From a checkpoint of a small mixture-of-experts model trained on Wikipedia.
Training: a variant of SOAP for the experts, 413M tokens, 3154 steps.
Below are experts of layer 9 (counted from 0) of a mixture-of-experts language model. Rows are named router (the router's row for the expert), gate (a neuron's input weights, with its number), up (a neuron's input weights, with its number) and show model dimensions 0-127. Each number is 200 + 40 x the weight over its row's rms, rounded and kept within 0 to 999.
After each expert's rows: a language model's description of what the expert responds to. This comes from a sample of Wikipedia text that the model never trained on.

# expert 38
router,178,200,170,260,193,200,219,149,237,136,164,187,191,154,294,182,242,191,243,251,219,267,169,170,183,181,251,188,219,167,245,249,142,234,201,222,140,214,242,189,150,267,245,214,141,180,233,225,163,240,250,288,176,187,164,161,183,242,250,149,132,216,245,205,151,198,229,175,161,275,205,232,159,177,153,280,230,201,205,185,223,156,145,232,136,224,228,206,173,255,161,221,212,191,160,206,179,155,231,248,287,188,218,205,200,210,150,192,159,135,298,203,137,252,164,177,201,268,188,179,263,162,135,184,211,191,190,217
gate8,180,245,138,219,180,131,212,173,198,153,267,231,166,174,224,203,249,181,201,202,224,245,128,190,182,218,221,243,214,250,212,177,196,175,165,211,125,139,242,130,134,209,190,216,136,251,187,244,155,157,130,159,202,135,168,159,162,196,246,177,180,288,250,167,215,212,211,133,222,234,188,207,213,161,209,262,203,215,224,202,250,187,201,192,222,168,220,168,213,196,239,216,172,206,189,234,285,238,257,192,263,205,218,185,235,247,113,296,185,217,172,83,241,224,197,235,162,236,183,139,256,204,197,184,176,140,170,282
up8,199,183,265,195,241,178,239,226,149,184,211,195,207,250,107,175,174,189,138,186,250,226,187,188,202,164,229,218,186,139,197,225,237,161,188,191,288,287,177,214,154,151,226,221,166,250,152,215,140,207,178,152,209,234,241,157,186,140,207,199,194,253,176,197,260,197,117,229,221,176,205,193,155,326,164,144,199,163,235,196,160,204,204,152,206,164,131,164,198,230,114,168,181,230,133,174,156,234,187,176,207,242,171,155,209,192,193,259,173,204,191,236,110,180,180,251,218,188,252,302,197,241,192,200,254,250,219,271
What it handles: Field labels at line start in infoboxes (Time zone, Weight, Place of birth, Born), and standalone spaces before numbers in tables.

# expert 33
router,142,235,269,168,204,120,276,179,172,264,217,251,224,264,237,142,183,190,207,239,208,227,202,187,268,216,145,215,156,251,147,226,130,230,166,138,173,156,178,237,127,262,139,234,229,257,150,257,194,223,289,184,244,250,193,198,295,227,232,155,211,236,185,272,205,130,195,211,150,199,203,136,206,220,150,224,182,273,224,145,244,238,168,178,178,152,224,151,185,203,217,220,265,155,235,212,196,174,239,250,218,216,202,217,184,181,215,142,183,154,168,173,245,212,259,186,206,173,182,147,239,217,186,221,233,234,210,161
gate0,170,207,177,150,184,239,184,143,241,166,133,175,172,192,142,178,192,242,212,240,151,173,97,200,228,126,237,214,213,214,159,156,198,143,270,164,221,218,235,246,244,189,164,170,242,217,212,248,277,138,225,208,212,208,179,244,126,149,280,210,218,181,166,112,214,193,254,103,173,229,146,225,175,238,212,210,238,229,206,303,220,261,216,247,199,211,186,206,144,181,146,245,153,261,215,194,197,233,140,204,215,212,225,190,193,204,229,159,178,269,278,225,214,169,256,184,230,214,185,254,150,199,258,245,195,162,163,191
up0,206,236,235,190,275,264,187,191,243,156,190,229,214,206,222,262,172,238,170,215,229,132,203,269,186,156,252,148,245,129,225,228,248,191,238,225,229,185,202,185,253,212,226,163,86,144,189,181,230,171,227,181,147,172,157,284,163,251,218,267,252,160,238,179,261,198,244,161,182,201,176,208,170,189,143,242,203,222,236,194,138,211,203,182,203,148,246,179,143,250,200,144,194,166,260,203,247,244,236,262,139,176,226,171,143,199,140,228,244,190,168,210,143,235,217,212,233,84,144,180,203,210,212,220,150,201,208,264
What it handles: Commas, opening parentheses, spaces in tables, and sentence-opening words like In, From, of, and, plus sh word-starts (shifted, shaded).

# expert 3
router,205,194,178,243,173,170,226,120,190,203,168,123,200,225,173,181,172,255,135,271,235,189,173,173,215,212,258,196,189,214,168,271,268,244,158,200,110,163,140,184,224,150,170,180,130,205,238,170,192,217,230,280,192,212,241,206,199,289,156,181,189,261,193,273,188,222,189,220,166,224,217,173,184,178,235,159,243,111,166,276,123,219,198,127,254,231,176,239,252,132,202,202,243,193,288,206,159,175,203,231,193,173,219,182,211,134,243,223,177,167,205,225,137,215,258,217,138,149,136,244,210,171,180,228,176,209,197,213
gate1,250,179,187,165,146,201,242,217,240,126,211,192,219,224,168,163,191,165,191,231,195,151,207,199,273,248,297,234,175,202,181,207,252,227,156,257,191,239,246,207,215,174,176,101,176,255,236,171,272,224,226,225,178,203,219,193,217,189,177,199,133,120,169,219,198,185,198,170,244,168,175,191,208,304,228,150,177,217,217,255,201,164,241,214,155,168,230,240,201,168,178,234,248,225,198,176,178,187,178,237,202,138,257,117,172,175,168,250,147,216,157,258,140,156,265,247,191,274,212,285,113,258,161,179,209,232,141,221
up1,212,170,156,150,222,193,193,179,249,194,200,208,205,188,217,199,195,147,199,184,221,186,211,118,220,108,155,246,223,198,235,201,119,161,216,236,183,278,210,218,185,220,198,260,219,143,178,169,203,235,184,120,259,142,212,228,169,209,137,180,239,150,116,168,217,217,316,210,194,253,159,128,196,186,102,173,87,184,203,173,196,261,192,202,223,163,157,199,172,258,224,164,201,204,192,214,80,173,190,204,163,222,226,144,248,227,221,192,222,260,203,177,211,215,199,140,193,286,183,164,196,198,249,218,164,148,209,196
What it handles: Short vowel word-pieces inside names, mostly non-English (Asian, Portuguese), such as u in Cebu, Fujiyama, Penguia, plus co, ai.

# expert 26
router,185,177,210,146,156,172,179,208,187,145,172,209,247,179,210,248,329,188,235,188,129,163,163,204,239,243,267,249,224,197,163,210,136,232,217,240,246,243,171,173,258,213,251,161,194,190,244,222,214,187,196,192,227,201,166,242,244,259,150,180,250,174,169,211,184,182,175,181,143,182,143,201,246,214,213,180,205,173,266,191,231,219,175,186,215,153,140,212,200,278,156,94,239,176,241,216,165,209,179,259,196,178,174,176,279,279,223,161,282,145,232,203,163,168,154,192,115,268,111,217,188,258,179,209,239,174,192,211
gate0,250,197,229,279,195,193,125,231,214,195,179,245,258,134,173,232,193,209,132,128,184,159,103,185,219,237,201,227,171,178,204,132,187,127,190,146,177,251,203,139,189,156,184,215,248,238,212,202,187,253,163,196,284,243,177,161,276,248,212,101,211,186,191,193,174,188,252,199,151,154,214,166,127,238,205,203,159,158,220,224,186,188,201,179,171,204,155,173,199,166,205,152,278,216,258,182,243,268,213,215,201,114,190,212,216,189,227,222,277,120,263,172,287,172,205,213,206,254,231,212,229,207,164,165,201,179,220,152
up0,189,191,223,219,157,172,231,244,214,236,162,164,176,207,165,161,137,233,225,149,129,154,224,210,213,186,162,181,186,187,213,174,236,183,205,170,197,184,214,163,197,223,202,180,258,159,275,98,202,191,223,218,215,225,205,148,215,146,228,267,154,230,212,156,199,198,254,195,201,189,156,187,213,107,183,159,200,189,177,244,189,201,187,164,178,258,163,198,93,160,260,260,225,219,205,156,111,183,61,137,222,222,193,209,136,136,204,225,258,212,246,216,234,161,259,222,195,244,163,192,205,168,260,191,166,297,204,125
What it handles: Word-final pieces of Latin taxonomic and foreign names in species infoboxes, such as -oideae, -idae, -ina; also infobox list dashes.

# expert 47
router,171,153,227,194,221,226,241,182,188,264,228,167,239,270,257,239,199,240,206,230,201,194,223,241,218,161,215,146,149,158,185,234,140,237,245,199,207,123,240,266,155,209,183,186,177,190,190,199,154,263,286,244,219,280,172,174,222,192,211,125,215,288,156,281,187,177,174,233,90,188,202,203,199,276,191,188,256,238,169,186,219,222,163,207,152,111,209,179,188,249,243,218,236,167,151,156,165,188,197,235,204,209,137,233,216,202,215,162,248,100,183,194,281,247,193,155,206,193,219,155,244,193,219,119,225,205,219,222
gate8,267,211,173,207,208,208,167,195,239,245,235,190,222,124,194,262,164,276,221,251,170,258,185,174,114,232,192,193,263,176,219,176,148,210,142,172,159,145,177,210,165,213,219,164,162,172,157,224,216,159,208,186,268,210,127,213,123,257,137,146,246,131,194,225,195,226,228,220,204,187,220,155,162,168,232,274,150,209,254,268,174,172,220,227,238,257,200,125,249,215,235,205,203,185,198,223,133,179,85,230,255,233,201,222,200,240,195,202,209,261,137,209,205,256,234,113,233,176,201,190,230,173,213,259,147,234,170,201
up8,251,210,186,217,210,196,234,203,215,210,153,170,211,193,211,236,254,247,161,147,244,160,181,195,170,147,149,281,166,187,190,204,178,189,196,202,180,234,191,130,176,184,214,131,157,176,241,189,169,233,297,249,153,179,177,231,185,212,132,218,199,137,271,250,158,222,251,225,168,169,274,182,182,219,239,103,237,138,194,162,186,163,266,154,168,190,226,204,115,271,254,187,236,312,173,150,167,246,233,158,193,176,271,219,182,199,231,185,202,269,155,197,174,254,224,251,227,137,224,228,180,195,219,173,192,192,223,281
What it handles: Space tokens before numbers in tables and ages, e.g. (aged 25), vol. 3, vote counts and statistics cells.

# expert 58
router,221,157,203,182,227,301,183,143,181,279,233,131,176,191,258,228,105,223,216,247,218,214,187,243,178,185,176,198,231,168,288,165,171,189,203,202,211,204,220,229,217,206,177,236,277,203,150,199,255,209,195,233,159,242,185,149,242,226,177,184,132,183,194,160,177,199,204,239,158,175,247,202,201,297,203,242,118,243,129,126,259,213,243,219,226,160,265,153,201,186,259,102,172,142,199,178,224,170,179,176,199,168,200,216,235,240,273,227,232,145,183,230,207,275,143,211,211,155,217,209,226,207,212,148,202,208,141,267
gate0,183,181,193,173,148,252,176,164,252,195,166,215,147,178,237,260,217,210,161,265,275,221,177,258,204,229,120,283,209,151,214,190,236,93,160,216,158,303,197,237,225,252,252,192,194,257,160,164,205,194,147,204,172,250,184,283,193,176,160,226,219,209,189,115,194,158,181,257,186,200,230,229,165,282,159,192,296,256,249,202,195,170,194,268,220,131,241,191,120,211,198,173,220,203,271,175,203,210,232,218,218,203,224,192,188,181,165,224,247,201,163,190,203,182,209,225,246,216,252,288,178,207,163,149,236,200,203,222
up0,165,244,142,233,257,150,189,243,177,229,254,258,215,135,210,199,279,202,228,231,150,133,208,260,225,182,230,210,132,173,183,210,253,194,205,191,189,123,197,171,207,177,203,104,191,93,156,192,216,132,153,196,176,206,120,219,184,213,237,240,246,250,186,262,208,190,184,230,170,242,227,184,183,174,258,198,173,234,180,206,219,167,208,209,109,203,143,119,240,204,172,179,161,137,146,250,98,188,154,131,227,249,206,169,173,184,177,229,228,192,201,231,243,189,289,177,175,167,203,216,215,272,204,163,174,219,212,198
What it handles: Line breaks ending sentences, table rows and list items before headings, plus taxonomy infobox labels such as Order, Clade, Phylum.

# expert 27
router,113,280,213,162,232,152,203,232,150,216,137,290,220,202,231,231,206,217,266,181,124,185,225,157,209,174,187,161,236,182,155,201,166,201,225,201,139,204,183,145,204,230,134,131,141,197,240,258,283,198,251,204,149,232,227,222,216,159,165,187,224,206,188,202,259,225,201,167,175,181,249,194,185,245,209,247,216,218,222,158,255,164,315,187,196,211,233,197,202,228,186,171,179,191,127,203,179,298,232,191,142,202,215,248,223,265,267,176,177,174,206,176,247,251,261,134,125,222,253,171,174,252,184,200,171,260,192,185
gate0,192,178,265,156,209,161,186,97,200,199,175,164,232,225,183,226,208,172,160,135,66,184,166,183,196,97,174,200,206,205,157,190,181,189,208,184,163,239,178,187,205,151,204,189,180,180,199,220,203,202,232,258,278,210,171,220,194,186,186,220,165,242,190,128,272,216,220,209,150,188,262,193,217,178,196,234,175,230,170,181,120,208,255,154,165,282,207,247,148,213,139,165,261,253,228,181,271,197,175,184,195,187,233,120,187,240,176,231,168,172,266,183,243,224,276,111,165,185,235,260,144,224,159,239,131,193,205,187
up0,299,171,225,241,158,181,180,176,207,120,115,115,120,173,235,236,202,247,237,195,185,112,228,238,229,180,168,183,121,237,216,190,223,243,178,237,174,183,195,224,187,198,204,229,163,192,137,189,193,97,220,274,231,198,153,226,242,145,239,175,205,175,245,266,168,171,171,229,222,131,239,239,161,187,278,125,202,189,231,192,253,200,171,129,162,166,170,182,244,172,211,199,225,217,264,202,187,229,166,237,206,176,160,171,213,216,211,222,158,204,182,227,138,144,181,169,131,147,184,281,167,236,224,262,214,207,220,210
What it handles: Plural suffix pieces and plural nouns such as ers, ians, ins, members, teams, people, as in farmers, Packers, Markov chains.

# expert 19
router,280,175,161,152,160,210,216,232,166,212,232,195,142,174,229,170,134,191,184,153,242,216,161,153,172,206,137,165,249,185,217,238,185,130,173,137,152,240,146,225,101,226,227,188,244,174,230,188,199,193,140,166,234,220,178,146,172,119,264,262,170,234,210,122,200,234,191,220,209,182,194,251,216,194,176,218,241,219,162,210,209,182,169,169,204,233,195,192,285,231,202,203,217,271,207,223,288,295,94,233,177,193,150,222,260,210,142,236,203,213,119,168,142,254,208,199,190,262,208,191,181,201,165,267,203,212,215,236
gate0,254,190,178,203,170,260,207,232,253,132,253,164,132,110,199,112,206,221,120,203,213,194,214,168,174,223,158,171,325,199,191,127,163,175,171,214,145,209,170,230,124,192,232,174,226,209,209,198,241,153,150,196,222,193,153,215,149,195,153,206,174,203,189,66,260,274,242,171,192,240,252,255,229,242,193,258,245,199,187,230,224,141,202,216,224,217,193,190,227,152,177,209,236,189,158,235,279,183,218,193,210,153,116,223,235,208,185,216,234,227,184,179,165,210,176,247,257,236,263,204,183,201,194,226,197,251,179,242
up0,246,209,202,221,269,185,205,200,181,207,277,202,236,191,264,245,215,223,260,224,229,227,246,134,211,215,250,302,232,187,171,140,134,244,68,175,200,196,232,206,114,155,154,258,176,202,247,191,195,223,254,145,203,153,216,240,232,195,189,202,226,228,227,207,141,152,176,198,226,194,249,185,204,247,215,177,204,159,269,159,158,263,169,216,231,175,188,167,227,164,167,223,123,196,261,194,212,189,208,175,186,161,165,260,146,174,212,136,165,255,207,229,196,256,229,233,170,126,191,164,154,162,220,184,117,221,156,142
What it handles: Everyday nouns after the or a, often the stem of a longer word, such as cover(ing), park, Trans(port), film, station, head.

# expert 43
router,187,234,194,190,271,282,271,128,210,194,191,241,184,174,145,131,183,172,207,180,249,275,150,235,185,178,186,195,202,183,240,150,233,178,190,268,228,181,250,190,175,138,134,239,151,200,285,186,255,139,176,291,224,243,94,160,227,166,219,151,200,209,235,187,211,214,175,269,180,211,217,253,191,139,183,183,185,169,285,187,141,197,208,260,270,181,197,184,204,177,167,176,152,160,151,223,154,230,164,204,160,164,172,220,186,215,212,190,177,192,225,218,264,216,144,149,253,160,223,156,220,270,253,215,238,227,250,190
gate1,201,249,184,181,207,197,230,144,256,216,212,244,161,170,176,207,192,193,176,133,172,220,94,207,135,267,144,226,189,226,171,142,288,200,165,217,147,161,298,166,207,162,148,253,203,227,221,205,283,209,164,237,250,248,204,226,211,165,208,231,286,188,182,220,248,174,236,191,189,184,165,206,221,175,149,223,203,132,257,138,192,192,160,224,199,157,178,226,236,163,131,174,166,228,170,242,172,265,200,244,169,153,196,258,210,203,208,126,143,256,180,251,236,227,158,173,225,177,157,193,178,235,283,200,261,194,116,210
up1,199,115,231,204,212,277,147,172,226,226,213,125,180,172,190,209,175,213,241,202,230,211,249,232,168,199,214,162,232,171,237,194,205,207,206,236,311,184,255,181,198,235,289,196,178,180,150,292,171,216,172,170,280,225,234,177,215,171,152,268,135,226,263,240,213,245,128,189,304,167,169,221,184,151,242,251,208,208,161,180,217,233,208,223,227,126,176,186,210,159,230,218,152,139,238,206,185,173,223,205,206,186,95,161,186,152,267,147,198,208,222,111,197,184,214,210,177,172,227,251,163,169,205,163,260,204,246,222
What it handles: Sentence-ending periods and commas before The or He, sentence-opening He, and mid-word pieces of names, such as P(in)to, P(att)i.

# expert 41
router,251,229,129,198,209,76,261,264,202,193,263,221,114,221,201,185,207,248,174,197,192,155,306,224,239,143,223,171,239,239,222,228,218,240,239,165,180,207,114,256,209,200,165,170,172,223,174,133,160,234,215,283,248,195,178,206,144,212,230,246,288,166,185,233,208,178,138,239,215,168,219,239,208,178,161,203,171,232,232,217,249,226,182,115,186,200,243,212,196,230,262,240,177,159,221,179,147,206,243,202,159,245,177,181,218,191,260,126,186,244,165,215,260,135,171,176,259,195,168,181,227,252,209,216,230,239,206,218
gate0,232,217,164,200,200,186,175,204,206,212,178,220,192,175,205,182,221,203,210,130,265,218,171,138,263,205,204,163,233,166,111,164,120,193,226,234,211,191,184,200,208,177,234,162,196,221,220,125,225,246,223,221,274,171,177,272,132,227,204,206,232,124,283,238,161,204,245,169,227,209,200,110,144,116,182,168,183,197,137,203,196,118,156,203,208,156,166,224,266,196,213,183,203,243,143,221,248,190,162,210,167,175,225,173,264,172,177,183,221,260,172,167,223,135,294,255,175,224,270,235,251,145,232,279,250,205,244,237
up0,139,206,234,218,98,175,250,242,139,194,186,237,161,209,205,189,235,262,294,188,156,244,184,196,201,265,154,213,222,165,182,181,196,225,219,196,201,191,217,286,227,239,165,185,188,159,194,214,179,214,256,187,251,230,210,248,164,271,152,232,215,182,176,191,144,200,223,223,238,183,213,233,158,232,157,275,138,247,186,216,163,181,298,168,201,201,192,196,179,198,249,246,254,227,167,240,228,189,207,223,108,172,223,221,232,150,205,227,231,260,191,249,195,78,180,102,254,208,189,266,206,184,215,261,240,146,161,238
What it handles: Middle pieces of foreign names, chemical terms and codes, e.g. t-et-rachloride, Z-amb-oanga, Opat-ij-a, Chlorproth-ix-ene; also Yes in tables.

# expert 5
router,227,188,248,246,237,115,153,269,168,243,206,237,208,189,158,177,151,197,224,239,222,237,271,265,190,182,257,108,154,245,218,239,206,241,278,193,222,165,226,216,204,252,193,184,211,221,265,237,235,213,114,184,209,218,232,177,234,253,183,252,161,168,170,242,181,247,226,192,234,210,263,238,189,179,214,246,205,182,229,193,155,164,181,165,149,152,177,218,177,209,177,117,216,161,186,204,269,99,160,219,258,209,174,189,198,201,188,244,183,250,312,212,254,142,276,223,169,156,210,200,192,116,176,176,206,211,187,255
gate1,176,140,215,238,141,176,217,244,219,232,141,184,131,178,155,173,183,284,260,228,165,183,198,278,164,215,207,149,177,259,134,220,166,102,220,163,221,200,239,173,274,245,163,175,235,179,241,162,222,199,132,174,184,163,254,239,221,283,205,258,152,192,259,139,178,196,207,120,242,194,162,194,214,156,153,185,148,193,158,192,220,189,204,146,172,187,107,208,199,170,235,194,234,250,136,237,259,117,175,194,185,222,204,177,153,185,194,211,203,213,238,204,146,212,192,225,165,153,246,149,219,195,187,278,153,152,250,211
up1,211,270,206,251,225,188,193,154,239,164,176,234,249,255,186,168,211,184,330,177,196,173,205,248,239,191,195,214,193,175,183,157,191,227,184,194,196,215,287,160,224,109,202,199,177,232,170,142,166,165,158,262,213,203,208,167,163,173,159,214,259,231,202,176,224,223,230,148,236,240,156,186,241,209,254,209,168,186,221,251,174,186,301,181,133,235,258,175,213,184,215,121,203,213,221,236,141,209,260,172,103,219,134,217,227,93,191,216,187,193,189,201,188,169,199,168,219,240,176,232,111,174,193,178,160,213,316,209
What it handles: Prepositions like of, for, from, during and throughout heading a noun phrase, e.g. rest of the season, summer of 1956.

# expert 16
router,197,131,164,155,160,210,179,205,207,246,197,215,206,246,238,168,154,180,213,114,210,222,226,128,203,196,155,175,227,231,219,214,151,240,170,176,239,124,210,56,215,216,176,176,137,135,238,187,170,217,155,185,282,225,210,179,167,174,224,161,204,221,168,203,153,174,146,173,241,230,267,173,254,247,218,151,171,217,148,164,212,150,191,139,220,151,134,131,256,253,237,160,182,233,221,188,187,178,129,143,227,195,174,208,222,204,162,212,95,176,270,213,198,159,240,217,197,195,204,233,221,179,266,136,136,206,211,190
gate0,148,222,119,169,145,232,199,226,188,174,161,243,151,111,201,103,218,154,278,214,192,204,211,216,183,180,186,191,212,254,195,156,199,210,156,174,199,157,228,168,232,227,240,161,185,208,202,178,195,190,181,162,221,201,267,163,181,225,235,144,186,221,245,137,205,202,221,115,255,207,230,215,198,271,268,153,174,148,182,202,205,182,133,143,286,126,209,205,162,184,190,207,176,222,236,201,174,215,163,167,217,147,164,266,226,228,100,225,129,151,260,253,180,189,166,109,226,231,188,209,236,177,256,189,188,209,103,175
up0,184,223,202,305,164,141,237,278,238,198,198,188,136,160,199,223,159,222,199,235,222,172,161,181,205,106,185,162,176,231,219,230,228,201,208,205,182,171,207,139,143,180,158,170,182,210,218,233,232,167,122,199,211,198,163,194,162,211,267,257,240,245,128,251,201,204,210,143,194,137,142,176,188,214,179,147,204,186,270,213,270,186,198,197,170,202,189,208,212,241,179,168,191,245,71,188,168,175,116,245,238,227,173,256,292,175,187,207,212,226,224,171,233,272,185,186,103,182,189,281,207,212,261,180,152,172,166,209
What it handles: Word-internal or word-final pieces such as plural s, th, ium, ath, plus nouns like art, Best, guitar, women.

# expert 7
router,217,162,154,222,241,196,201,251,210,232,197,194,130,216,189,198,154,220,247,162,252,196,199,145,240,197,189,164,224,180,164,224,78,257,200,172,226,189,267,193,224,279,219,150,184,211,208,249,121,175,216,211,189,194,262,159,268,250,194,200,298,232,202,230,219,243,175,143,195,197,213,162,220,206,209,191,130,241,180,119,126,198,153,267,142,263,190,261,252,234,194,204,257,158,204,203,188,269,235,216,246,198,268,229,166,168,185,270,174,200,114,225,191,231,175,150,167,185,144,209,234,265,228,215,231,168,159,169
gate0,177,255,185,274,211,182,206,206,149,180,173,189,235,276,181,238,171,189,267,164,222,188,224,200,248,231,205,210,178,149,250,200,185,167,259,203,187,194,219,194,173,178,162,248,182,237,230,114,189,244,221,214,187,117,197,229,212,120,245,230,199,162,286,183,198,222,212,200,231,249,178,203,209,169,207,214,177,258,256,195,144,216,305,202,250,229,147,220,183,191,166,250,248,207,168,198,192,133,167,191,229,163,243,262,238,110,177,182,221,192,203,235,189,254,173,256,184,229,225,304,307,171,248,287,232,190,124,182
up0,226,193,181,221,183,204,198,228,129,160,223,135,182,189,161,194,228,164,279,158,169,165,179,173,211,204,155,185,213,255,193,137,135,247,185,130,151,235,234,180,196,151,168,237,138,153,172,194,208,236,195,205,221,126,234,205,246,262,174,147,159,205,100,167,203,209,266,214,180,274,207,186,188,175,177,206,229,251,166,106,167,170,220,225,238,180,161,208,180,258,196,256,222,142,213,255,223,221,236,185,161,217,201,197,176,251,194,280,115,183,69,218,195,207,127,205,235,207,187,225,226,259,188,146,216,146,264,181
What it handles: Row-opening pipes in tables, opening parentheses after values or titles, and heading marks, such as | 4th, (2022), ===Men===.

# expert 25
router,162,251,159,184,153,193,164,170,217,220,203,201,225,216,298,200,202,208,167,162,178,155,206,144,206,171,214,166,151,167,208,249,237,273,168,143,188,201,247,224,209,198,221,259,203,160,132,170,210,217,148,142,110,157,168,179,270,194,168,149,205,250,220,206,145,211,230,251,182,143,263,215,128,77,243,117,179,214,167,227,228,217,166,194,254,175,155,129,183,166,136,194,196,154,197,198,192,267,176,177,192,150,231,159,113,215,185,170,172,201,180,182,255,229,205,249,208,200,261,222,205,95,181,183,210,202,192,155
gate1,231,194,236,264,188,225,221,160,216,139,176,214,223,143,171,225,148,192,184,273,205,127,126,199,184,250,179,220,175,184,140,192,241,193,223,217,177,237,206,217,262,218,230,224,206,185,177,166,216,187,224,167,184,195,146,230,208,143,146,99,238,192,213,184,123,210,147,218,233,172,186,148,183,136,158,164,252,241,251,260,153,194,161,240,214,267,282,243,211,197,172,159,193,205,272,179,273,221,151,242,173,244,228,160,139,120,184,187,109,269,220,137,215,207,236,165,237,230,191,156,112,188,225,227,160,218,208,235
up1,213,215,196,240,226,187,213,254,176,147,155,145,167,219,211,216,205,217,240,234,158,144,257,238,205,143,255,222,200,189,139,177,214,128,178,210,219,236,210,204,242,205,204,214,134,184,132,110,169,91,203,220,195,172,170,196,193,198,179,175,241,250,221,170,68,237,200,177,249,126,330,236,141,230,163,199,193,209,213,250,267,235,174,212,214,259,246,231,240,152,161,144,162,186,175,174,276,185,208,217,232,133,195,138,203,195,214,154,189,162,183,163,268,220,201,171,214,192,198,208,208,208,263,139,199,209,160,180
What it handles: List-joining words between coordinated items, mostly and, also or, but, &, to, and semicolons separating list entries, such as votes against and abstentions.

# expert 57
router,237,253,229,154,226,205,227,231,209,174,257,182,276,225,180,180,270,230,224,258,137,241,170,186,172,193,243,198,217,136,226,163,251,194,235,257,176,217,225,192,210,216,229,193,240,221,214,162,132,194,222,217,268,187,261,193,245,221,135,180,125,173,153,277,203,182,227,214,198,126,208,103,230,196,219,195,230,228,133,170,182,206,190,196,220,198,171,190,184,146,281,232,174,173,173,195,185,221,172,120,245,158,177,180,264,118,250,154,242,215,245,110,136,217,135,191,193,165,166,191,210,279,185,187,249,120,171,156
gate0,222,199,207,164,223,200,255,204,132,120,170,273,198,214,135,205,266,158,257,171,196,225,156,187,221,132,162,254,332,150,255,206,259,131,215,235,176,161,170,176,261,227,156,192,177,190,197,178,288,196,113,164,286,209,194,244,231,237,196,167,172,168,159,139,252,122,207,222,223,201,238,232,234,202,208,177,136,175,183,159,214,95,233,204,196,175,215,170,166,197,241,174,189,244,197,218,192,185,202,163,198,238,198,130,247,215,190,183,178,174,220,211,253,255,224,208,209,187,203,219,184,234,244,134,190,140,209,255
up0,201,226,217,196,203,225,220,247,109,175,241,195,155,243,210,229,141,204,88,148,90,165,225,258,140,255,137,188,143,185,106,199,186,238,165,237,187,209,194,188,213,198,175,168,234,234,237,253,203,274,221,234,141,179,235,203,238,167,292,211,240,239,200,192,143,155,192,225,198,168,212,285,127,147,132,202,264,198,145,189,184,194,247,177,231,287,171,223,213,274,222,205,179,215,158,198,204,164,223,171,186,197,260,237,194,179,175,226,136,184,159,188,162,216,204,177,186,169,173,226,197,246,199,228,260,207,181,143
What it handles: The preposition in and sentence-opening In before dates, possessive 's, and possessive pronouns his, her, their, its, plus leading digit 2 in years.

# expert 35
router,117,189,235,252,258,200,177,164,155,177,208,238,269,199,231,221,234,210,199,194,175,181,278,169,156,232,183,248,193,190,177,210,175,234,185,174,100,138,132,214,168,154,225,222,171,169,246,176,169,210,191,218,201,287,261,206,133,232,188,185,211,228,222,155,213,254,223,175,197,234,253,200,271,175,268,146,201,301,156,151,213,256,189,173,169,193,187,143,144,278,217,199,223,213,227,194,240,188,257,207,227,231,182,259,199,175,203,187,290,183,151,100,147,125,208,216,205,178,193,154,247,165,167,220,139,246,206,220
gate0,249,204,254,241,251,137,187,204,251,200,224,290,208,168,200,242,248,225,183,224,202,227,191,191,142,222,205,217,207,216,232,146,139,240,193,158,149,162,266,184,174,168,216,232,202,212,157,178,208,247,163,224,208,161,128,143,160,219,186,201,127,147,207,179,231,222,239,216,242,201,230,230,216,148,212,114,216,282,145,205,196,204,193,131,218,151,206,143,238,171,206,267,181,262,219,174,333,166,208,145,170,169,234,207,272,221,190,223,245,155,138,207,164,166,190,255,179,260,219,240,165,150,159,208,164,241,257,272
up0,182,158,174,220,118,228,213,257,171,199,211,204,239,222,188,187,164,138,220,202,252,215,200,208,212,184,220,154,167,215,223,217,204,209,201,242,218,260,209,218,163,201,177,247,246,154,188,219,237,189,165,152,274,241,160,177,196,175,223,236,179,316,174,204,177,191,259,207,197,170,137,219,132,138,206,191,148,192,247,180,226,243,206,225,219,202,184,191,201,200,119,164,195,180,230,232,111,253,210,180,294,156,164,222,103,225,146,201,126,172,183,165,248,134,268,186,163,190,281,228,133,191,163,103,271,135,192,225
What it handles: Month names starting dates in schedules, results tables and biographies, e.g. November 26, Born: September 5; also some stray spaces.

# expert 1
router,243,170,89,236,264,221,206,220,203,166,225,155,157,211,235,182,229,207,177,218,146,209,140,188,148,205,257,184,188,206,204,256,171,94,267,150,138,156,221,252,212,227,207,224,206,184,145,201,141,145,215,238,210,176,242,189,202,200,179,206,189,160,223,212,218,186,173,247,179,224,192,186,167,275,152,160,160,139,270,161,242,168,185,116,264,227,220,163,218,167,154,209,216,192,117,229,198,236,162,127,207,265,155,174,224,234,205,175,129,190,151,285,250,202,189,156,229,217,169,233,138,183,175,133,120,181,170,197
gate3,197,233,144,200,251,187,257,234,210,188,190,169,190,138,207,129,249,165,226,146,193,207,216,159,216,170,174,240,190,212,168,203,185,158,130,180,185,182,227,264,170,169,273,209,155,172,281,266,178,78,233,253,175,171,204,191,152,195,184,199,180,249,278,206,228,143,179,196,192,215,186,159,186,276,183,251,249,144,257,191,228,131,231,166,210,238,226,141,187,221,199,215,238,170,170,223,255,169,119,154,233,156,245,263,186,229,159,274,241,232,169,239,176,230,138,233,215,156,153,232,103,239,223,220,211,210,241,212
up3,211,243,128,137,151,168,183,223,199,228,177,182,155,188,181,149,176,181,127,214,155,142,128,160,198,135,211,296,230,213,207,189,223,118,307,217,158,249,252,188,159,233,219,219,174,187,281,147,169,161,221,211,238,249,131,238,220,197,184,245,170,185,217,120,205,260,220,239,156,218,204,223,171,159,159,142,194,120,175,163,121,224,222,146,259,192,246,249,166,234,209,155,231,208,157,151,212,201,204,130,249,185,197,174,197,143,193,132,223,156,160,233,242,246,155,214,194,210,185,189,200,217,231,148,210,215,165,194
What it handles: First piece of place and personal names, often Germanic or Slavic, after of, in or a colon, such as Man(itowoc), Mar(ía), Es(chwege).